Experts of a small language model: 23.7M parameters, a variant of Adam for the experts.
Below are experts of layer 3 (counted from 0) of a mixture-of-experts language model. Rows are named router (the router's row for the expert), gate (a neuron's input weights, with its number), up (a neuron's input weights, with its number) and show model dimensions 0-127. Each number is 128 + 32 x the weight over its row's rms, rounded and kept within 0 to 255. Numbers have three digits each.
Before each expert's rows: a language model's description of what the expert responds to; "gets" lists some tokens that make up at least twice as much of what it gets as of all text. This comes from a sample of Wikipedia text that the model never trained on. Tokens count by the router's weight.

# expert 28
What it handles: Abstract noun suffixes ity, ance, ness, ology, ical, ress (Dominance, Congress), piece min, and closing parentheses in lists.
gets: "ol", "ity", "min", "ance", ")", "ary"
router:097122166134133159127125142053110144088180098130135156222119148113112128145110182116115170117083167145177167178080129192122113131142131151110194148088094118111163142121109180136154114067092134156143152134163128127146083073094134132098156103110198154118140126097138086110130151103144154104095111066133126114066157117115161166128085087151136190153228137106142130110121147079135113118066
gate3:128119126153183140190094068123069180120135078109119185115057166164125144152149140152115115151151105124085146153098129142195111141106125061091178103148148100151086166137171131104047175078144077126161128135144094141159130129205109123186137108077170149138107069126132127095125144149094188137120139082164106100113115127092127112124121119112194162120117128138147073108093158099094143139183
up3:143149102056106154092111131115153117122096155116130048127132091070135087159104129135140137055131150122164105107200113103118132118147128166142120143120164099131168109181068116115156091174111107129084088179111196095108166071153195096091126115100126102145128175142114119139171121098131081173136083141112180183179115159149138155147134110159084114085127093140192173151157100185167089125134

# expert 6
What it handles: Compass words (East, south, West), degree signs, into and between, word-initial B, and to pieces in names (escritos, Acamptodaphne).
gets: " B", "s", "°", "to", " b", "}"
router:169131130123130137100095125140140068091121175150087146104110085127115124121201092104139178132153156128130129120086111091108096178054130108157149212126156137179097130181096085050042153112129136131121203118063109091140131129111149127142145150162088151145144116105147105119085134170132104113116105120191172124206098148122108128113132079127089150151050132147106187096096161118136113147129
gate2:146156188139119139205163133156110149112097107121173130066122145126182094108123132134140123117072160133089144141108097137213203117135176149126168127108121173139145163073127126130130123115113101057184119144157087158159121154078100125115110159139183081135163125107159119149106184102103131117114174184107120138068146054146123093111126095102095055085119107140140145151104074097102162191110
up2:164168096179137104087104102090055119095136137114108190133139125155100149061096128130109145190082059136143110099145144113062102148118146063153122053155161119104210138117158086148131146178147142134122132111116145122102095117198143139104117111131159135175113151116140158099137147071158144111105106072085117116123067073127133179165126168103152168161145185194145137126105098132153164155123

# expert 1
What it handles: Miscellaneous word-initial or mid-word pieces such as exc-lu-ded, Mar, con, plus empty or Yes/No table cells.
gets: "re", " con", " M", " was", " C", ","
router:070132196132171100143146105121130091095104127147112098127155110184071096142172096119136136184121141153176124127138119057061129107113136103154079147110169149164119111142095115135111113114127103159139179130101116087090141158153152137144148110225088120132140118080129071142117093193161039184110110078144164121152056134115137123160099115113103153157060162099109150151117151150159112141189
gate2:142142117179116130154150138161164135118194112107168144142133137094180162147033136128135148100128149129148101160137155145114113104103143090078125115186104157080110136173132132206120123140150094070128135120173175163125129120101061141104125085090125137165180086135091156049097091187143137060203112169066143127175115129118141116134105100141126105078148155109178153113100072130134128102085
up2:123086141111121137177119141050087162148146112081166061095095089135076118037144168173115096127082121142133134137195146105138154059215158181183180174085161125101127086105128084160164125092122117116156117092130102166087138115136171116088116139073131085151103123131145154122154157139174134122109087104138115122135122161125101123131138146195084171097138122092171117152168102151117097118128

# expert 10
What it handles: Piece ch ending names (Creech, Thatcher, launch), word starts co, so, bo, comp, work, gu, qu, and line breaks.
gets: "ch", " co", "\n", "co", " comp", " ch"
router:096122029096150183151062176119132150163122094102148130160176103107103143137188112170127085110096131117096131130082134115070124085107140122116122131157080105101120159148124170086151185073097129112170086135116155179109155075154130114124154103126122150135161086174106141152169104107112148064141197173132121113084106149130176132138177097099172121144161074120134192172122142066161156102135
gate2:118169126145113048117149152140063119072157120106170137178078134100094115119154135163043138143107096141139164156170114185105136121192063178133101151148105147137172096167130107169086161155161115068105098106144114124139091161132155106120081078104164097115180097149163116148138099100113179092158133120061140079138149101084156174084153082178087144125105100137112123158147132188122120148138
up2:101122141078162146123146119118179162101150186171131131116109149112086107182099066140152111091150137126063065124113129122126113132152128114117120111112144073187116171153152119074128105121075146120176171168147109149140137128127143123122163156204153197117125112123152104124125139134136090143174106134131125091099138173097088179014209124089122147122110135138170131101159161043094079146101

# expert 23
What it handles: Capital F, P, G beginning words or abbreviations, mostly in sports and music tables, like Best Five, FA Cup, Personnel, DF.
gets: " F", "P", " G", "F", " P", "ing"
router:168132154127105126139094131173125184126153168096088140117174130144157134153182162207150118087072101147135110122147098131127125142099092093108167135110074164136110117116117129141180148098134120085135092094107142081114070203194122056106134119137118126122101146089155079149085190108091107124051155083162141136170120064105112161119112145163131152137105089121165151132095133056110174182176
gate0:110115148099132164126148103154135095088085142121123144078156122123115112137144195104114120079164146164099129122148129176124122188197165108152184168190086090100091115047169124118099104156132101149136099088135110148152086128119140089067146159094185142109114136186134193070112125067095151089085136116134122144108148205113097164075130183166101144140116096114111061124108160110114166150152
up0:080135134135107141130146067119121143085100090038133083130154093108108069125130149078146168124129170110114114196130132129110107136175164094080144126144128124145106137184126192159089118156177117111118146116112128132136097127101187110073150150151177076145137083129100174211196134047166129137130141134156113184127091147143132117081150121102131182175126150184125085148170117111084172148110

# expert 25
What it handles: Mid-word pieces like ug in Doug, cc in Occupations, hyphens and line breaks, and words like after, near, match, finish.
gets: "l", "-", "\n", " after", "duc", "it"
router:142112127168128145127151100212133104141069161125173193060179096075111128152077124098162086163089110124149156065087156123088096118165191109136121151172146121166144125141135077173153133172142117098176104115177171137187095161095116068108156129144144179062129086150183119107125157154101134133134100161148103101073104084119130114142057113120107117095124147167112166105125167115154133150129
gate0:143176101127104077100091126168125159186135105086168143115138137110143177115140182161149137146135110129137111142151141143147092127144140111149096121107109122164084144101040196153112205112178092105151130101165090152100086134149087062033138156100187110129140097161096114134102160147129176110129093154127089123083142128111160116129120152107197104162134178166141051165154175113101120074133
up0:119141105093140113063109143199125087185115138126090154119139098096166127186191116134097070105131120094166077149104146114107065085145144199151135181095108123188064168108113117097112128102135128155108146088153078134124101136149187089149206138113133126131135097122135160132101179087117123111104126095150175100080126135125178109127096206136118115125155096132178141194197165108128121125136

# expert 30
What it handles: Letter u inside words (draughtsmen, gradually), qua/amp/ra pieces (headquarters), line breaks and == section header marks.
gets: "u", "\n", "ra", "==", "===", "es"
router:166119079085106150095091118133175169157149115129119152144096176137122174061094141148121086097090092086123123119090132170182220172146099138120122141152048073110179127130112122151149125217145125142083110113172157100147117112168103145092108170102124141119098117121112177121149127127094193124103162153161111123127100137161131130090107203059138136087151127188141099110173142120082148088118
gate0:127113090119140115138155100134103128214150072128079116137128145103141126172126152133111116086145165167156070164083129108109119106044163129174114080104196066147163209120120083141125149133162182125095115081132102121132154134179140149147109139109090104098104113097088166148121169091149103159107197156114126190130125180189146123130075141081190096151200120106113142108125138167140139123140
up0:114146091119087151136181141125144141163116206085118175125151170142126087122154116071090131089098054128147092115131130211128087122108094127151116131111134158156125107092135087117127247106100135111120134041098106168154158115099052163151109169125134113094114096135203162122160156133125165110085123094091160077190149099135158143134139170150140136111123129162098168099096130132117103112148

# expert 13
What it handles: The preposition of in names and phrases (Medal of Honor, List of), and colons after field labels in lists and infoboxes.
gets: " of", ":", " from", " Al", " for", " on"
router:139130058121129102123148109096149159132154145156109155167097147158251152118090116143094183151090116080167089166108092191160075105145158128086127118125116119140169094081129170126147139195080135107135080091137106146098143150135126112108105167076156153120122145164141148146121097066099207120137141167122137152065174120146112057110141148162142081098128148153185148122151113083151131119089
gate2:142190131092133049128082101143114128090172135157179136067150089115146127122118124166115101114098087089115133118136114044156104157113097122080179100166140167082110140144155157170213178163090033092111130112088110133129151171139136120142158128098112124145170103140129086178093101102138124102181140114107165141129113126117155140077133132153174108160137108148079151146214132152119170083142
up2:130167148180137136162042112124104139179125117128097111117125100122124098070181139150118083088113101113132140145081117108128086116122176115115111122159149172128135111123163147151167180124123061180126064139111116078136121123125124141049120156129103123230166164104205089179104156107141148139200113112082154118150106064149133133081125119130110187129129097106118161214116145143123101125095

# expert 29
What it handles: Closing pieces of words and years, like ite in indefinite, ed in regarded, 35 in 1935, plus nouns like time, name.
gets: "ed", " time", "d", "ite", "day", "pe"
router:097175095140124126092176093127138096107134104114225077144116171165147118115114166057175075138108116105107135117127051137139114094173120095190135119090164142143102124120132137187127100152118203121133091110075178146149123112121055117080103104098118123142153129126164146112171079119173158125146174127134103185164129140145125212123138091125127137122158143205181145153131106097073122137106
gate2:121140065086117173097119144079136174130106138091125131129081158198123138135136156116097067067212096115046129046121152141089129147182176165137107109106127109135141123153147109098158083083114177156174150159139136133073118145149172118137121164115155145147103091154101125109162080112111111130082165199143096135144156122208092115141144165167127089162141124118127121080156151080164138098133
up2:081106064103141153135170155101104154123154145157122160112115189162145238141099103122100110106162120095109104098122114142135150161139099153089120157122133165125102126118069157060124177149131170128167129149157159104090111125197163107135145130114114195138142148162109186124156064133072143103170108084088128125118124126178099142079109158158108092142109176121145114060092129070165067097171

# expert 2
What it handles: Inner pieces of proper names and words after short stems, like tt in Hewitt, wi in wife, plus table pipes and "and".
gets: " and", "f", " |", " W", "tt", "wi"
router:175085056140095118158124099172126134152147144192151135108161133173127159132095178099134126125183115178080103132180119092083112133123112205117171149074050171092132100129078086142096130219149082109160119172110161102088140131113126136134078076104154063131146071124135124148145136147112161090134127134128166103112144095141110147141089096084107167146110114103206141132091143119143169099127
gate1:210084141114156176126084091110087179134116160181078165140117113126141131141086081134119052158102142112109132141099144145147177122101160139099127164130051143136145065128195152064127093170193120122128074112132125181149156100117207133150099138149151099106131094164123100135111144100112119141077171133126133107123171161177121203105122117073129123127123136123103103077097106141171182104100
up1:173105098087143173074143137145137133116134151122113069122066146092147146189135151180098197090122136127107195169112067131077163073144114095182185114133132102142107074083129107160111152121078114169158157177137104099152104088152101094086108119155116147152120204094159146113083078118107122110104139133113164150099133135147092137139148125131091069170169124096145174121069141172181164102140

# expert 26
What it handles: Pieces ending in a within names and words, like ta in Sonata, Renata, ga in Mygale, plus place words like England, Cup.
gets: "ta", "a", "na", "ia", "ga", "la"
router:133161181180145140167142142051095116145120156075115130098170170128103136156112147168120095183194164114145117063077107100109135112155091064127153170144123148102090125140121104178077111114164130150180129134134082101095180112149136105206094140157103155136126156072156088112085158131106105166145060076125087144161196132103130132112196116127140129120108174145086147121149096121085170129102
gate3:193113099210103087127137176139092165127125145109168148154076173120160119150171129137100132132122109149128099133140108150145126140157121184141080159150134102161124107155131124125047090114122210085116091117130095149145157126107146055090127139145096162116183143083092134063077201160141129094165108179154134115126126180103193154108163161141119165118130084103093073117087090169101106116088
up3:184155119149135157119069129096226123061140147109177080117159099135155055160123148132120138160114143143169124084163147120149107113105152089155119106108132094118133103198178143109130133138117117123104188092101098217097128165147110106120163100103114125103081092116096125123095106131154116167129062132153152156073117131104144182094096140197131212126114147149113139095090139126096178099181

# expert 15
What it handles: Capitalized first pieces of names and words after spaces or pipes (Ke, Cha, Lo, Ko, Y, A), also lowercase o (objects, ophthalmology).
gets: " A", " E", " S", " ", " K", "\n"
router:045107184116147123131094122108130094115106168133100074123146078130083087152180132129114126172163166137152111106117119077092147120126129118152098148106175137147109152150116151116092100105145107141146216118106101107095156162125127140148131151214069133120160133079117069133127085166158042201131080097125164131150076148100133122171109127164108192144067170099104137133140124121172118121196
gate2:171137125183083123104118153139160144134121093163089194112103171076066101125092145114171182122111098115064165143142143095090141145178160080099112113179112144076136081111128130124159145193127154076134111144110122157129117087170126130116138178112211131056084095131172132071144181082112123093125140167134092117129171121109116149082125157121096133146167058148179166106140109119133107165082
up2:121086128165079163111022145056149120121140038085157089077127147103112093051147142109066116170091107165157136194099102114139128164140162109134149145115132156086113166165096104138067149149092099144127157088162061140136117123123224103094132111146109094111125118140097162127161147108129103140094122164140172130126101136094131170139156134125145129098162148173131123162145087166088131151102

# expert 11
What it handles: Word pieces right after st or inside compounds, like wrestling, freestanding, frosts, postage, plus nouns like century, Army, Street.
gets: "st", "il", " the", "ti", "em", " St"
router:179083136101087054103145116137131141106131096125145103108161091091135206162111163142130154109099107101132106137166186218139082119148107127164161115112086129125095143062142145096132151083140101146098121153137138123130175133123150106126176231096152115145094104159168193088157185084112152117172121151099135129128181113134087134139138114142099141119167161123183062099146173115124074144076
gate0:138114158104168141079113145151045146098105114112080161141088184111188151163131085134110137163135134132111101075093142084188180138171104110095118134156184097130133101138155123103174120108172151119154112142159193108056115112094107180171100124132141185127115103126205080110126090113123117115184128141078071131098080117129136142134063160101147132193164113145121109187081124129103153142159
up0:137121108097145123126145132088134138114108066068162133135172137138125189188114052056082108139162160103163175076086141131098102164145165112107206114093106143130119152132122082136167088136133135162168150101070171121146088123125168102123126151067126137118135137122117097087146119102067099210147161142135180135109148134165141173107128125155117125123065153088187112104114081094190096125172

# expert 21
What it handles: port and com pieces (importance, opportunity, Comoé, equilibrium), plus words like other, addition, among, became, music.
gets: "port", " M", "ow", "com", "ult", "ing"
router:184132091140169134107128118170062140141155169102129148186086094118161127140113112190210085093119083113085184103094165153176103058132098119152134110107107133116122210140141075150147165150159091111151042194115141114137090129158119127123128144118071147105120134096108156159123164128210119127159138114144127119168116148190105127081165151154182099124112108073141128108113144147098104140097
gate0:105159094100119174142158085105147131119111165171105109110144117124125185131086130149107134065084130136143095176141138163149140140144100133085147073126110104141115159185107144087109112102097152134130099177151109081068094138119191127092107108059132061132175127165092138113131128075114108135144075112215145131149140098169182097157122192181157145155064165144063149164122152133195100111151
up0:133118124080126168165170100167135103146134129209094117126134138187158146138117100138156066104148101131137082088098120178169160155161111131148124142073061148120093146159108208104117145115084143160175106163176118172085081102175140130098153095120136106120153105155143141092126128085050149148134109124164170052103103087163139139168161150141148118052115146114093155131102157109161062088144

# expert 8
What it handles: Word-initial re and similar starts like Ro, On, ang, as in retirement, reach, renounced, danger, Luang.
gets: " re", " and", " on", " Re", " Ro", "ang"
router:097182191146142090135140112077140088154064133133101091108138125139073112163179108077159113169153135149058106128169088142111134096128149128126097165145144127186122164134139134134095152117124119158142192123153072143095159098106160151178163104203157130120143115072087119148105079182145073170105056105090109136103083087099156088128112155140151167159151174063138079162134122145115119154163
gate1:194102096188176115094116118144136122130118153132157124182061176113141112166052164136136114160142115115136183117114100098127099164085110164136165157144130153123092136126105067102140135128188100140049136131161159181129177076139112111168120140114133158127121124131168169157091126154117129110086166152085117072066116140164110172192080147119098063146119126121153069079078097119155177118100
up1:179129152098178144121137153134112161109145133134120138156114092129148125113074139202121114141119170100114115109153129187131127150026090109081122105195179135165150152140149192176126136088140113095110140063149131109131122160106076152130127090105152148090164076102076093099128070166152134085146078115135149053126079200165162091081161125138109082133121141115117152144121128165162173177134

# expert 18
What it handles: Middle pieces like or, ent, form, ment (Glentoran, Florentine, theoretical, Uniform), plus it/It, United, Roman, president, Minister.
gets: "or", "ent", " it", " It", " Ar", "form"
router:108191125124124110153152184155137134118075117149136109125134128116152132125108157117128110111124178120156116120149146130085186158092175032095125055168107094071168113102106114080204153115134168082096065104130071180190150125122129137071104173111160141171118153160097147110082190104082144081145127143093106157125109208124132164142167175133156115143124111179141102106120166149125116108129
gate3:148133139107107093174095116152149069151081141153159145083145136134143171154092106158108144130109128077130081052144150165084076105140147143064139123115090139118129145119135141117089165140117166159185166112132147115146128100137198111202186129066115092122143145110135147116131156172049125193115152180159104099108104093153119125115072166175118135115109064149027141107095135145152093125111
up3:120103139217051155136152166065129107072181111112104165088150172087159094092144121122161146200086125147186173150119105130130134132143125093153147125086212135102157113107152175135137165157125123132141149095146102098123090082150123118081108135126153128150044119093126123148101167139098139158119097158143179140109117135133126134091092173113181095160140025085139084150108142112140144111154

# expert 14
What it handles: Capital letters in country codes and acronyms within sports result tables, like O in ROC, ROU, AAU, plus pipes and equals signs.
gets: " by", "E", "O", "A", "=", "\""
router:171061151155176155136142081168096144111152132187121159123157122107152122146139091100119100126096129180084108122145202066079169120076142179136101123121117085102112102110154154085121077109149116091199156151105129146131198179169076130102091133135160154102129113175178148122145161114143099121137142180056136106119128096058150124125080204132148121134109145125132155135127125072068100110095
gate0:167248105111186181054120102116149119103073139167088145133136147167155139138138097095067166144120107168095117169130108099170113107090089089144106137131108139083103129078132125123196133134142182114106087133128139095129092109093198089144079156121145167116163156113143217153097173101126132079164120130129115097126184169157091100099144111146106142075129131132131114102119129097077156147128
up0:158192150105162163072166127151155169102105105153084191188142137112168110135139137118096080156105039181127106199094110067102161111082077169169081148117163125106110080081137117152168129111165101086054139127102143114152203121124154098143086143138156165111180202135111115115148138104143110136136106146148140057131140177149144107115117131119110131127098137154130132099134148102069130119106

# expert 20
What it handles: Opening parentheses and quotes after a name or phrase, as in "(later", "(PI)", "(more than", and word starts after them.
gets: " (", " \"", " (19", " dis", " Jo", "("
router:101148181084126105193147161152193056116127131143105131108171127148099079116179090100104132175144130153109136155151157128179126112063138136117107120111164097145124149140090158130124078188129118167130128126135117129138151108144170162180182123165132100119182132147102110075124097138154063182136098154061171156163123122053143103120079126169119119112070128083045094095104149120129172172164
gate0:134130158117143123023099143129089118110139099163143104146099125197113136152155137152166132127136134149176084117165121144124104126151154143128201136158108155165134153111100103155119132130182175129082110121033077120117090119182116130125140118117114091169063146059106156117069148121181131095106170195174088153138130101081106121144163144095145097171104078163139140113050118115071160122148
up0:122114170116128101105128138092075115120129166148094123087113133141132077116142166151131100131131172113108153123085206132109155186198116111177077122118080076132129128191188072086148125111096111161123160162119219132068143107103157066105120174158117148085104093144232106126107125131115160183156136147147144121073104113145104150100111051133136164109117121140153160132120093172146142128115

# expert 27
What it handles: Single-letter and short pieces starting or inside words, mostly t, c, im, p (intestines, test, estimate, important, cyclist).
gets: "t", " p", "c", "im", "am", " T"
router:109178019109128116104156109141116161123154131077151131073146158098100190055049127209106162104160151113137173184168132126158099169113163123112133120124143123067094088107156114165125105110187181140099093123145104144162138072128119161152159128112131124149139164117094198078164129121092152127108147144128110129107155086129132111096149164131128082076111095136096169169166103166105150157112
gate2:117156143073142170133101135137120170194109098146138190129102074096136174171115107100141107112144116098130116153094151136087150158126106129129066119098092086109111164157099138156096105111117179084098163138138146191072122121114140086131202136137131169084110032124136093096165149091187124182114156130153104181166117115119174125074082155117106114161144147215118145177158101121102172138105
up2:109099174160170174180132135105177148108146116143101159113137079103130128156119132159119098103115120128095107138164170115156143163202224122102162130161115116167160065103068143163107108110089061140132104116185182064140066101084096184136151124102125131163183117105107189136124083139141149121143090091122083155193104124137135091170159120133114149118085104129144135107139160076096120151073

# expert 7
What it handles: Pieces en, an, gen and word starts pro, ex, h, Man, as in progenitor, exists, expired, DeHaan, Danish.
gets: "en", "an", " ex", " pro", " h", "in"
router:147100088170174125175119139084140152161162105080111171140168137079136136121084118149153099170115176076112079137161096150175140169111084134134166093136080157114176134149126140094056132172130158114149124130083112176120149098105171085132086145045144089131097088151146132104155139169128127103154075153167135132081148091210130131153129134063092114133198126074080112155106118180140150126110
gate0:099148105051161132153151126158077195172130099137141131101152063171175121129050120166094113072138137127120107145119087132093168094122122142092101116138111090163116162164135125134150135160143167070178101202098072106103119139104098116101152168116126088121173118118189159150115164132182143129171132155153171141084104132111167176127127133116148097138107026113132144167109182132103084162098
up0:076122104067106159091209122123185132113128166116134175171126178093176110153120109062140112134150138133101150115156156168128008122084148161170150151139142138163155123104073125134127151114095120154178165137121132101156127114142094049100131160129126093165122083145142188144099120160135087088134073088122182095111136133110108133109209173129127143132115139161107084156092083158112132161130

# expert 22
What it handles: Piece et inside words (fanmeeting, Nantucket, entirety), commas in lists and census text, plus mp, ner, de, round.
gets: ",", "et", "mp", "ner", "de", "dy"
router:151103127096122131143099138181162153143081075088158140138038159104217124133100057101160159067148096109114148155102179119138092197104098163160140135107120134154178147117188151093107118081084133134139093117147154143147068086130144164113113139111145167128126150181102144125129107085122182097131158168147157124072104145124111123115158157059191108124135101122184131092135071131152170098110
gate3:119089153191132122125151141119112091218142125161120157103137189151129069099115097152163121132174122156159148157086183137117173114129152115151162056118145099109110101138098090105168117103087141094186149104129090107135123092142093083152154185099107080101124134105101126149124163114173083164113156089153062135092103110163134094090143143186170131121121192111115135217138201086093133120143
up3:099120086152145171185178159172038140149145090127113120118106145097098096117100102112134177173103086123097172146150104170155149112167100218137093098111087131075100150139139114126114148123141156143086111167093152156148154139097085078104142077139148073111154086190064127169122170115096131140137174129140109142161069124160118117073215106086116180134157134124098121117107167170144109138127